From a checkpoint of a small mixture-of-experts model trained on Wikipedia: a softmax router.
Below are experts of layer 3 (counted from 0) of a mixture-of-experts language model. Rows are named router (the router's row for the expert), down (a neuron's output weights, with its number) and show model dimensions 192-223. Each number is 128 + 24 x the weight over its row's rms, rounded and kept within 0 to 255. Numbers have three digits each.
After each expert's rows: a language model's description of what the expert responds to. This comes from a sample of Wikipedia text that the model never trained on.

# expert 30
router:121094144157116106131172114157134092136143174115116168138135139125133146108168169129081158151118
down0:163142126125126139126155103127127137127119187169110143135132126127135130113150147129154157129099
down1:118102104174105079158113128138127095122146147124146149141163143103140086134097079103157149110165
down2:167142110125147106138137169116135135106087182150157109114148119122123130122115144122118049137117
It responds to: Election and biography verbs. The verbs was and were and nouns in election and biography text, such as councillors were, Arizona House, votes, school.

# expert 21
router:142082148137093140132142108142119140149140171137138121130119158130093133122121119153085110158126
down0:164109180123092090120135118139143168137176127096159133112098144079127152129132141163126131117127
down1:098167147166201132122109107121125162163103104069085109137114111154153135137149121162112128152122
down2:118127149120092165154108150093100125110152128142155091123094135159151154144132122156100143092147
It responds to: Biography titles and roles. Equals sign closing a person's title heading, occupation words like politician, and verbs like served in sports and political biographies.

# expert 18
router:187079116134110109113110159100122107117139131137152096137050136112117133160089128116153135111113
down0:132139137147133115156127144134095093098135161131130169111135145154131152110140104180137174155122
down1:113136130116123142119138141115131110119118138156119105140065093107156145097145101182114159106152
down2:169117109127130114119106178136113104122142173122129111148114135128165154130096087097138122123112
It responds to: Mid-word pieces. Word-start or middle fragments of longer common words, such as sp, cl, inc-ur-red, inc-ent-ive, inhib-itor, that await a suffix.

# expert 37
router:124120156131148163130127136124137091114176123132137138093116168148112134107143157055144146105128
down0:118084108143123119132159126118120173159055169136120146104156076117129125143115073222105113112134
down1:124105115101129130140094163117113114110149151136133133089118095150067137114125143112103160114171
down2:133134113145086116106139173136107113135167094131126123111111122087149080106144139103149148126137
It responds to: Digits and list dashes. Line-initial list dashes, digit pieces and subscripts in data-heavy infoboxes, chemistry and gene tables, e.g. "- SMILES", "NP_001".

# expert 20
router:171147121149160150142117123111094082097103112101119143085120142136138104124146147098160109109104
down0:112151143127157182162120120162118143108115096082081079134129150127089122126140107135120153149101
down1:130134129145107176155107078115083156187147122132119119138147131121184101096128119152158134089105
down2:114156146156082150125125113119124100125127116145101088068210120117109132163143137095159120124127
It responds to: Route dashes and to. Dashes in road-junction tables (SH 10 west – Walsenburg), empty table-cell spaces, and linking words such as to, via, near, through.

# expert 7
router:178142139156090156091113149158069135087105104171071146098158134132140153143119125140087123107146
down0:115114143123131141180134145128114139107065140143138183151118095138117134160095148111143138107126
down1:107085114119117148082128195118105143135137113158147096101114141136101154126085138148119116107096
down2:170145126168124152106140159104146154143109101104115121119116143076126147135107125182159143108093
It responds to: Plural and noun suffixes. Word-final plural or noun-forming pieces such as -s, -ations, -ers, -ions, -ities, plus nouns like years, e.g. "Associations", "recommendations", "proposals".

# expert 12
router:114138150154112116113126131157156105160138143120147118137135145143132151126153122122121145119109
down0:111147142140135135130105071144130119136142143175181164110104131167127118089071087125109136141104
down1:131162158145117110076116113120128087143112137138133129130103108108121151156130114138088109158158
down2:163132156117156112125150095122104178134131162102086159134085142090136143108137145104129151101100
It responds to: Pronouns and relatives. Pronouns and relative words such as it, which, its, there, who, that; also inner syllables of foreign names like Tsuruta.

# expert 23
router:124125158133135110138092119153150126107129122102159122131157125130131137109162144105151116134114
down0:145140155136138098113117144117121099104153151170116126148147141114108093165134120121183125149142
down1:100126112141134133133106157118162119110138130114115090131097144151136133146128100071158089148116
down2:149151168106139104159151092128109094121115166141093111144101112113130118090126112101140121142073
It responds to: Acronyms and ordinal modifiers. Capital-letter acronym pieces such as EP, AN, MPV, plus short modifiers like a, first, second, other, and football positions MF, DF.

# expert 48
router:096162139104140122120133115115138130104136135157119130124151091136110169065170121116123138147126
down0:189088112115133109165097153139141085160154117108128175143089094124144080138156125120116135169153
down1:111135130118129163129147101089098081121136120166109066120119135142153154129107140123148123136153
down2:095170097116089095135142129140124105151118115197160172139120123103154154135154125121122121126116
It responds to: Name fragments and word stems. Opening pieces of foreign names and word stems, such as Ul-san, Ur-r-utia, intellig-ent, Mon-arch-y, plus art, all, the.

# expert 55
router:149093118149141152133091091160122133134140145129117125142094136110125106095134135152106133171089
down0:112117125158113173106156122120153137147112126127103147073188121096134144096166141176130133122138
down1:107135107126092105095175122091122133122105116104152150149137112118146132152133125108132089112125
down2:154109180113138144136103099192150155130132154119144118091143093128162135099115103162122093117124
It responds to: Concrete common nouns. Common nouns or noun stems for objects, materials and places after articles, e.g. keyboard, wood, plant, platform, script, dockyard.

# expert 14
router:143135147100146103150121106098130106104124102067135123101147116179145137154147098138182117129113
down0:144144114138163124156137148145168097113139142127152135152147138155122176113140119128145147129115
down1:193073145149122099106108151116127131121109142130139121155140116179124137163114124120156124160171
down2:120140103088125144146143153174162166099101131129159122150139105101130110094111115150110105061144
It responds to: Prepositions after verbs. Prepositions and auxiliaries after a verb or noun phrase (in, as, been, become, like), plus Greek-letter pieces in math (theta, delta).

# expert 53
router:107139155122128111105119071142137129147181114176109120109142118183132158101148140143132164160122
down0:127188105125138137149124147071130095125124114122151112150127116089112137102169103140076113113142
down1:126134082111074137141083140113140134107101150128092132139157130128100144118097116152194158101133
down2:094133122095141131124163137150104119175101137102169120153087157094141129108165152090136137131096
It responds to: Arabic and Asian name syllables. Syllables inside Arabic, Persian and Asian transliterated names, such as Kh-uras-an, Um-ay-yad, Al-, N-ats-uki.

# expert 8
router:133118141108162134117133111118137138130132141093135132113126083147132134134090087113154167115136
down0:129167135125092142167174165162165114144135135127135162128122104149154157165144146113163121098147
down1:149112117107127114140133111145137192140141114102129121118151124091098148148105114167152164116161
down2:112132129101129124143083109129138130125137096104112123115166077181081147138168132167125133126156
It responds to: Relative words, mid-word m. Clause-opening words like that, which, who, when, then, plus table pipes and closing parentheses; strongest on a mid-word m piece (Ürümqi, Isthmus).

# expert 5
router:117151152124143165115090108106126143132176128144098143143144134150134091175100125119119110139119
down0:087098162134141141112141107157123074135162132123124165159051143125087171089148111126138125161112
down1:133148094114125106125128118142120065105127180126124122156166127159093142141128141120091131141082
down2:075163115100129090167136155149094141182126140127129138155096138160106155121101120134147102134133
It responds to: Foreign name syllables. Mid-word letters and syllables in foreign or non-English names and words, especially Romance, Vietnamese, African, such as Ballé-y-ara, Câ-y, Onwuaj-u.

# expert 41
router:123152126138161085106125096092105167122130139166146118143087119117130150114186086152129157153121
down0:109136100116109120161175127106111158111108146134136188110122107152148092122172140113155116103152
down1:126104092140155131151083132122125101106119145087151164137125132159142089114141105169108128133148
down2:164088120122106119122159153155141117139111125130086124161128130133128111142089115102091151129099
It responds to: Closing quotes and name ends. Closing quote marks after song or work titles, and final words of proper names such as Street, Service, Kids, USA.

# expert 60
router:126085128128113146159087109148150151138145103141120108141124117148160112109073134125097121146131
down0:122108092100127124191102086119140118105112122127116124127122124131132134175168129132111117099122
down1:130139112117120089099117171109098095127138137152104144110102207138102121136124123131110088110134
down2:118135131182098119121157116135154112080167186118107137128101121099093139130143085136195135121138
It responds to: Military and political names. Words inside military and state names and ordinals, such as United Kingdom, Royal, Civil, Liberal, 1st, 8th, 12th century.